config.yaml
n_layer: 10
d_model: 160
n_experts: 128
experts_per_token: 6
d_expert: 32
d_shared_expert: 0
activation: "gelu"
moe_layers: [1, 2, 3, 4, 5, 6, 7, 8, 9]
router_score: "sigmoid"
normalize_top_k: true
routed_scale: 1.0
balance_loss: 0.00646
balance_bias: false
init_std_router: 0.0102
lr_router: 0.00127
n_head: 5
n_kv_head: 5
head_dim: 32
vocab_size: 8192
norm: "layernorm"
norm_place: "pre"
norm_eps: 1e-06
positions: "rope"
rope_base: 10000.0
rope_fraction: 0.25
qk_norm: false
attn_scale: 0.177
tie_embeddings: false
parallel_block: true
init: "normal"
init_std_qkv: 0.0513
init_std_o: 0.0115
init_std_up: 0.0513
init_std_down: 0.00574
optimizer: "adamw"
lr: 0.00202
lr_mult_qkv: 0.7
beta1: 0.9
beta2: 0.98
lr_head: 0.00693
grad_clip: 1.0
warmup_steps: 351
schedule: "wsd"
decay_fraction: 0.712
decay_shape: "linear"
final_lr_fraction: 0.0
batch_tokens: 32768
seq_len: 384
doc_mask: true
train_tokens: 314800000
steps: 9607
dataset: "wikipedia_en"
Below are experts of layer 5 (counted from 0) of a mixture-of-experts language model. Rows are named router (the router's row for the expert) and show model dimensions 0-159. Each number is 500 + 40 x the weight over its row's rms, rounded and kept within 0 to 999. Numbers have three digits each.
After each expert's rows: a language model's description of what the expert responds to; "comes after" lists some tokens at least twice as common just before its tokens as in all text. This comes from a sample of Wikipedia text that the model never trained on. Tokens count by the router's weight.

# expert 33
router:494376489482482432473502544523469539431516471493501542527505547567451481586447530475478468522553481495514487471532480477515467490467535444545484444485562491521487526519505478579517471578504450492483464463556449448501472533504519497507542564526467540523402493485509535523542571431458455560562506469510472481495471494458518501482554546517470519487482447475441491518532459514484501582545529477603486537528487542465601431436525448467533490462468554438496513540499509428538566508470538
It responds to: Words after sentence-opening On or In, chiefly day numbers in "On 4 February", plus quantifiers such as some, every, many and sentence-opening In/On.
comes after: " on", " in", " In", " On", "On", "In"

# expert 2
router:494461490475507476481466554526499532464479497495495514525534484523431513532493503473463478555477552577494599545581554496522429445421559543499520490507559481506505502476489512499510432524511526497520386496496457478474522476509449491529577533508467522485493523440449513517522450426529501583483515497491496455503541467500524544477596520488503495508493524415496474531434519480526479562570426442503418528503470499492532483552558448465468504502395500434502545574444489514439510605462518
It responds to: First pieces of split words, often Latinate prefixes like sub, con, comp, reg, pre, starting technical or legal terms (microcomputers, suburban).
comes after: " the", " and", "-", " of", " a", "ical"

# expert 50
router:533412521572514508484479519492543457400444536552469579495464583553427475575443483463524445527570464479508452488559522522491452453472451528502454459455538451484437521542519490587524501507515486529519461423553480503472424490471520434512512535537462515467415484490480471518506547512564521527482520457464528467560544430491474549480537535533509466584531464491477493509556469462554501531578483504541485512528462532510526490491530452446525545484465451483484508554528480466533454526441557
It responds to: Pipes opening table rows, and have, had, has, was or would after a subject pronoun, as in "They had a son".
comes after: "\n", " and", " he", " He", " who", "."

# expert 54
router:478466520541513464489504482568497538426512506519497562456520491525443491496446559476502516601522529552505571486537621466503508498420488534568471431478583474544431527489521464523505507534533507506492476527563455422543466529435476455476519501513523515473444520502517471526546476441561467529496519531497459439480531507511512444506542459465491471569492512400498512544480493477519489574534509411530445512483448539470531487441557484439473490439427531410494530508471507532522510548433537
It responds to: Hyphens and dashes starting list lines or signed numbers, plus word-start pieces like dep, ex, v, red, as in depicts, non-venomous.
comes after: "\n", "-", " (", " \"", "|", " E"

# expert 38
router:538391501535458496446443496564523527508446451486486506482502463515469408519491518501534464512510403457442548503593472462505501458446495519495505521449480510470477523532463467510489507508550546479512423554564465472537519490523523446495563487546529568521468525531452501583521527462567518521508528496517560417488507439494502547511530459533505526550538456476432503501472446490486499532524549484574426516486389506496526446534575485497542501455463465438449553552456574451477513525452502
It responds to: Line breaks ending table rows and digits inside comma-separated vote counts and times in tables, plus what, which, how, that.
comes after: " |", " 1,", ".", " 2,", ",", " 3,"

# expert 57
router:484529431531440515514503515533477517427467485529528507497487519537473453561479463439520512580476549511480481485568478404534492526485486517478471485520464497557469517545495458549494542503522507514502409467598385542511533534555451464559551560508464546444439472504484535503457536487463449546576465510538505476480490487490583551525515523482503449484507471413419487480436462496547524552575448446516486481532528456453509483518519476496538463440496504480501610529517462497491526522443573
It responds to: US state and city names, leagues, cups and team or university names in sports texts, such as Florida, Miami, League, FC, Cup.
comes after: " the", " The", " a", "The", " first", " United"

# expert 43
router:527460511498538476456486501559460470476531539528466565485548430564497533508419531492511435587528469459559498508553455349530486477484473509471457486482513495535456525544474481529492527536519521535466462530536442519474508423482532449483531490538452506535470505472437602546520516467513516490536571438461495409552560461474503491540494513532513480546533494444472529531494458538516527545506551444568393506511489526497548440481540503430553517452485526428459502506523491466464509521443470
It responds to: Section markers like ==History==, table cells and line breaks, and mid-word fragments, e.g. social, unless, unanimous, caustic.
comes after: " ", " S", " s", " (", "S", " c"

# expert 59
router:459499550485498484497540461517449501451473590513522520468501536563410539534473481458478461482503512518488564523557576481547440474417488510557490468513638508517504547519494397540513463497509512483426426449595484487490498511506497479490557518521517526539456454520462573585500510448514464534505515413569545428471472455524487460505513577453462432520524474447486505513540554497455518542509483487505462537487464488468497470454538469530549486484453478474484544533468494558492520551511569
It responds to: Field labels and colons in infobox-style lists, such as Country:, Order:, Allegiance:, Studio:, birth:, plus some of and in.
comes after: "-", "|", " in", " University", " •", " Kingdom:"

# expert 1
router:469444534504517475534513539535519525414484477498576538467485584526449465563494471459494543517494486561458496539565488487484528489451449517505548545435537498480492476598466420517482550522516506538483448448568500468480515580480529495502629458479448447495488452475463485535543531481570503529502475474554458427529513483484528550498497483532471498547497496463509460488460506444542541566618459431531487546480541496416492477477537466451444493440501445462457548516530496510488435514497537
It responds to: Middle pieces of foreign personal and place names, often after a capital initial like V or P, e.g. Veurey, Vecchione, Jaromir.
comes after: " V", " P", "V", " v", " J", "v"

# expert 12
router:485461534521496505498424503524508500418485583511489564493488560537445470518407523490477533495521524550514528509583545504523421422401490528549517504450513515509515467479487462508516486516533484560480382495534471507470490512535527461494510511532478513553471507425429497553576474528515474506548504462467491506540529469463500518479587572479493524492542509411455489483496480513512517521532543438493499500532456459465521488492553450476445450480486436433518570532530480480434577552466617
It responds to: Opening fragments of longer words after a space, often after the, his, a, such as ent(ities), rec(ruit), suff(icient), dep(th), disc(ography).
comes after: " the", " and", " a", " his", "'s", " of"

# expert 53
router:510503450530523455506434535600512529441483455534555552457515517521442483585466522474458430500563479526495570504579523472471502482506472515514526463491527536519406501518567507568526519477532540519460441560541481435468509522531485456523567516516443449501433481472469519524470489508506446520515516450524544475480511473410510505531584506491509481520496491360483458491460464502463540503559419478538476513479490517450537442540561448470535473467469493465441518561501470464521515593468526
It responds to: Single capital letters or capital clusters starting names or words, often foreign names after lines or bullets, e.g. Q, Kh, M-angalore, F-ARC.
comes after: " |", "-", " of", ":", ",", "="

# expert 11
router:527422446504453489455436534518516533450495489542524590488484531602405489459417533453523524480522496519544483540560486474517482499461473563496522460430536480497488508482500501510522458576536510443482435505548468497532483523505517488515499484533508493475426419459499490580518502477526508526573494422513576444559548430489515538474489502591503470522453505470547516474470475484604495546490488475560420532489445530439509466494572481478500469510459479467481534600468525517496521494454551
It responds to: Words starting a continuation after a comma in lists or clauses: including, among, despite, and, which, as well, such as.
comes after: ",", "s,", "e,", "es,", "),", "y,"

# expert 30
router:570502454508504494508452516582502499405488469503537538472478438552437461550454510458438469533556496511469571560537510427517485515505553545528488494482546506508468498475537472586502513495485547515471404542523460456480493531485449467528535581544467488470489488511459546518507502533521470603527504400485497486499507520447544532489568522473501474505491449380472462521461424469511482595520462461505457562498505454505523468537541477510551531452479447435492571551468494455528517519489552
It responds to: Single capital letters beginning a proper name split into pieces, mostly after the or of, such as R(akkasans), Z(edong), C(emetery), P(PP).
comes after: " the", " of", "-", " The", ":", " and"

# expert 26
router:441443495471531429543499514526487494461503490498525547523503565524464481553471479462521518564507505513482518486557507440596512477487527545532500422445539496552487491500541493552435444515525465514492434467577465481560526481495548487503485550532446523536443477444437496503536492536530455558536522516560521460495473369467524514444541518557486419556510503462451468468473474527474506551581501478541456535521486492457529467476559467453459482488409495479490608579481437491508505510448551
It responds to: Words following the, his or this, such as same, next, latter, previous, first, final, often time or sequence words.
comes after: " the", " The", " his", "'s", "The", " their"

# expert 37
router:518440535513546463494444538563501577447476513573440578501404505540460442580508492513429424518535463495522502535561552492497504509499460511518453484476542467470460515533496469556552470539518489510501421461557434441498468485524471441509507508496515551528464471538470479517518556520565499532451512474448552395542532514434492520449497551497479486587482499486414517509537475495494472581516452489540441483530435523484480471454508429456466549510489488465509526613541520520508507520493498
It responds to: Verb stems, completions and function words in clauses after to, would, can, e.g. determine, permit, accused, recover, be, making.
comes after: " to", " would", " not", " can", " will", " may"

# expert 3
router:506430517480487507501458511542573492430439546501563530506529509552481477541461525458452494520580502520529495522569516474577503488448471505521450422459575551477512468545537454504478503521553577569499469509546453536519420479556591485547520495477453484530463545467531520582455463488480507551509509466447468461573507443538532516475547559500505495520489427461432504491465456534514481515526498470488489415556414490472500432507558524399489473461470488491490541562451516539530503541491526
It responds to: Nouns naming a person's role or relation after "a", "was", "the", such as member, son, author, politician, wife; also "List of".
comes after: " a", " was", " as", " is", " became", " an"

# expert 31
router:497436511533478501475497493540519581453453479512541573465517445550488503524392490544499478529549500520462572477590481449493509515498457541539549531456448549472450520529524495499562474502543464562511462525577440483444502510486526453555571445557467480479507529557441559525451520453498469506511440500477519455487488444486483531470568503494540535501512402392458498488519452458523534501495488502556438500524441467428505449546511525509541503484427454454535579522513531533489499540451546
It responds to: Middle pieces like and, ov, og, uck after consonants in foreign names and demonyms, e.g. Moldovan, Ugandan, Tandja, Kentuckians.
comes after: " K", " G", "k", " T", " B", "g"

# expert 48
router:493423507489525484480488502464490513466449517507444525464537527534386489564417500464559481551526512498508561589559537490518510466500452497518465448500570398442465474499503430565560492550553504508477451494561442408508489559488562429555558470513467483497454470530544502555474493507521499564527501530464491429536508494462517468522493478502487465538500461500443441456479431524535509550523522493566472470550487507549507469527563480522500566529518431517441550538467489503485462565471557
It responds to: Forms of be, have and adverbs right after the subject: is, was, are, has, been, also, not, as in "This species is threatened".
comes after: " is", " It", " was", " it", " has", " which"

# expert 29
router:500473433525503495512443481554490511461477596569490534494494485567484447529413480411495472497585457566551541609561519489536505434501418512531498427508511505462498479499496432565507509508515498486493465506542468486439501527497517478555521482532491498506434481492463481525471480488516489609595507489491480514548550495477504524529588589524484505488465455478421535497494493507493516534518454407517485501488463503494562424512528465473501446486491489438538556565486455441481501557502561
It responds to: Pronouns, was, while, where, sentence ends and line breaks in biography and career sections, e.g. he was, she, when.
comes after: "\n", " He", " he", ".", " where", " and"

# expert 49
router:542482513516446508472475448494563466440510491490486574509503558560464504588461493428470474586488446523540522524536525496520519434462455564507519463511556521517398495481526476549482477548499466521557444516542431428479442477517543491523565498525470515481464441486499499476536521442531446508563537459502552453566518416470510496492450513511510504554541462475498510546429455448495566550506504460552443547501494511524551441520554482476555514500461538427507575511497540471465446569430496
It responds to: Conjunctions joining list items or clauses, mostly and, also or, but, &, while, until, plus the word right after and.
comes after: " and", ",", "s,", "s", " well", "es,"

# expert 25
router:470462506493522511433413573496521499473515505483506574532497483601442458555412531502485425520522449492484471507580514455553494484451467539542541494517458518491409488557462526553527491514587485458498457491546472514521512487501486532481569512529480559578496473516501507545497540456491486507536487474529491469498528446463461508445583555514445512509531467429474470547432443434471512573484431442561443477514503499466600507508513497529502542430441499447523555501515546504523433493483522
It responds to: Inner syllables of names and words, often al, ol, il, after initials like T, St, Sc, e.g. Tagalog, La Scala, Scattolini.
comes after: " T", " St", " P", " S", " Sc", " C"

# expert 15
router:496492472503513525470484586492511529411492462532549530508501530522451491573450516482504453524492456507478554604593533431540458455494478522525523450545455534523500503534452493592511555530493529550461431542544506452508476486479459432485579486511458494497481478476468537530484564518520459549477555487558511512550505471468520522504592485544486474525511481396473429515412508488506502519510427472585473482538511504475503420527535491476525507485435465417498525483452452449574535488446508
It responds to: Capitalized first pieces of proper names, mostly places, after "the", "of", "in", such as Sur(rey), Sh(ields), Hur(ling), Sy(ria).
comes after: " the", " of", " |", " in", " at", " L"

# expert 60
router:485414531506437512553447572576520485469473555553493551502497508546458508508491520475482435500552464560494508545594554479525402522476433548508467459456537469473478505461494536525556484541482494526517426482560459488490477470501522470515519479474460457502525483490498489520479502501552562501532477512450521461524456469449530498431577571505536477579476455450470478493505527474565468518547482470547426477518433539510526455496546387423456547484484456466465552612504512532502529508515535
It responds to: Lexical verbs or verb stems after subjects or to: will, took, make, keep, roll(s), prep(are), writ(ing), particip(ants), may.
comes after: " to", " and", " he", " which", " also", " who"

# expert 24
router:492413437473493509488499542552569486440496491539499571501488525514503486570486461500489509572495537473484516429541488474590519537504423478477452440467554508545482508541485452599476489561478476529460428495508407509539513507489534449577540534518478571483400526446485506507529559450497492550521529489487467413549513469487533519467480495494529478489507512451413486492494456485499479546529513448578458558534543465474491423500530463505497517490488538480473577596479490470497486578477562
It responds to: Word or first word-piece after a, an, one, often adjectives or quantifiers: largest, newly, up(roar), while, greatest, generation.
comes after: " a", " an", " A", " one", "A", " \"A"

# expert 0
router:495463501505500412507427529507501464456497522478499476510539563570495593552527510456475470575508439484522485573613526461502428502475541511537455479469527456488437541487454384521540525558494461492528476501529452479522502524486538453532528510515484527454463523498466480559493530467550544520537508481539496459485503471425530463470480518515512505524530499396505523510503451530596499518501452466558439533567443492482491485476589473518445463497446450471519566554484453541537516543407492
It responds to: Digits and cells inside wiki tables and coordinate strings, such as vote shares, stats columns, minutes in 45°07′38″N, and Preceded/Succeeded.
comes after: " |", "|", "°", "′", "″N", "°0"

# expert 62
router:556454519520448488432459472560503489459518531490513515504434562524461505565505508473504507518535459505523454547587520413526487481506493520567466472487505495476453545542482427571550516549554465495485441465606471484563465535525540436488541530559485516511476503541472479527543520443481508448555498453533513481520496431484557469504503570473523494603521519350507511503494459465497509494508486409564478474498441464498483448467557454502481486468505465488536550516544458570546485512454524
It responds to: Numbers and score parts in sports tables: tennis set scores like 7–6, game results, times, and position codes such as FW, MF, DF.
comes after: " |", "|", ":", " /", " 6", " –"

# expert 56
router:528478495550492539520470482601520502430452511509516530481468549528478485615510548445493484598562443550513531509554477446515501390489491478508521488498520451490482520504449467499526495521516564484478469507580440504513407545481538449517462521544457538524464492449461491546519563428480523500507474469480561426479492477448522439550511476456517472514506499423455485460524490457484537543551537439509485443502536496494577492522549468417531475525495488488479510575475559515538471486425585
It responds to: Hyphens inside compounds like play-by-play and run-ins, dashes opening list lines, and slashes, brackets and indented breaks.
comes after: "\n", "\n ", " 1", " 0", " 2", "\n   "

# expert 35
router:447454495503488536570471469533470489433459543550461492492496499586453458563436496451470469588514519502506481567581496433512483489478467504513461485442547572559529463505484507545483496516516536546479452471577437537492535470558505490495520513489480482533425470459430537526536556439467495597531459492547508487497437487490548477506503502538467461470435464498416544472478511516450479591564522481542432497504487496464551447510555459471486503471498481468490562554532495520572520553409525
It responds to: Common nouns after the, his, her, a, such as school, work, government, town, estate, staff, treatment.
comes after: " the", " his", "'s", " a", " her", " their"

# expert 16
router:531461512500523478510492542490491548459478482569478623457494502536438529541518466499465463504548484477488540544596511448538446434499462513501581471481548505544448481537564508503524479490474498539491399568511467541450471502532479444505585482472387482485501515486458520509512480474498496551482509452537558498539527429454518503502565538477530488518496544349509397509506520516538491517538489460526498506505525483500534439511519482484478472471461473463492542511470447480471537618447509
It responds to: Capitalized first pieces of proper names, often Spanish, Slavic or other foreign ones, such as Mar, Garc(ía), Sant(iago), Luc(iano).
comes after: " the", "-", " of", " and", ":", "|"

# expert 39
router:468471496523428484526506510490431468437517491464536552485534557525436459531463458470492525550509507503500463509571516419551531489487545535493451441465495534542462499524509486517504487504518536544468391461571420473521485499585523474558557602469451556523437482480469498494474560489563454495560492512503503441455457385517549519453509498552523458529499455466435531464502438514552529561535504489515483510562469458485524442493558511475498492456451527453522600532460497523486514524470556
It responds to: Adjectives after "the" or a possessive that rank or single something out, such as largest, oldest, first, main, own, only, latter.
comes after: " the", " The", "The", "'s", " his", " its"

# expert 32
router:547466563473439459539481547512506477430505523495502535480548513519426513538414557474462464503564520469471482539550516498492472468474544487528538505509513472486445518489500475579536502472488515555425446510523439537437494576526518447526616522519469506504463458482476526521501547407482474576515488507488483503487534503443492445539551528553511469542512445410437529445483455458529467530490548497534442521531449472451540443487554430487535530439418540498501558566542520489543547482490564
It responds to: Quantity words after of, from or among (many, several, other, various, few), plus capital or lowercase L pieces.
comes after: " of", " from", " for", " with", " in", " number"

# expert 20
router:499418513524492527461460558503545445455501508530527538465527506527410523510466545445533493517533470532546473494551524494531499492486444507530441433516556493476451483521547457545586451515497477527482433460567448473510464572460542460607531504547464548498477485510472525635447485482542498512502501528486504424473501493517477487477492526505530458549509506477420493496497475497482485576529468435623474504518439468561509421543560469444444452496458487460453531540465532529531481539511521
It responds to: Participles, adjectives and verbs right after was, is, were or be: unknown, established, known, released, became, been, likely.
comes after: " was", " is", " were", " are", " be", " been"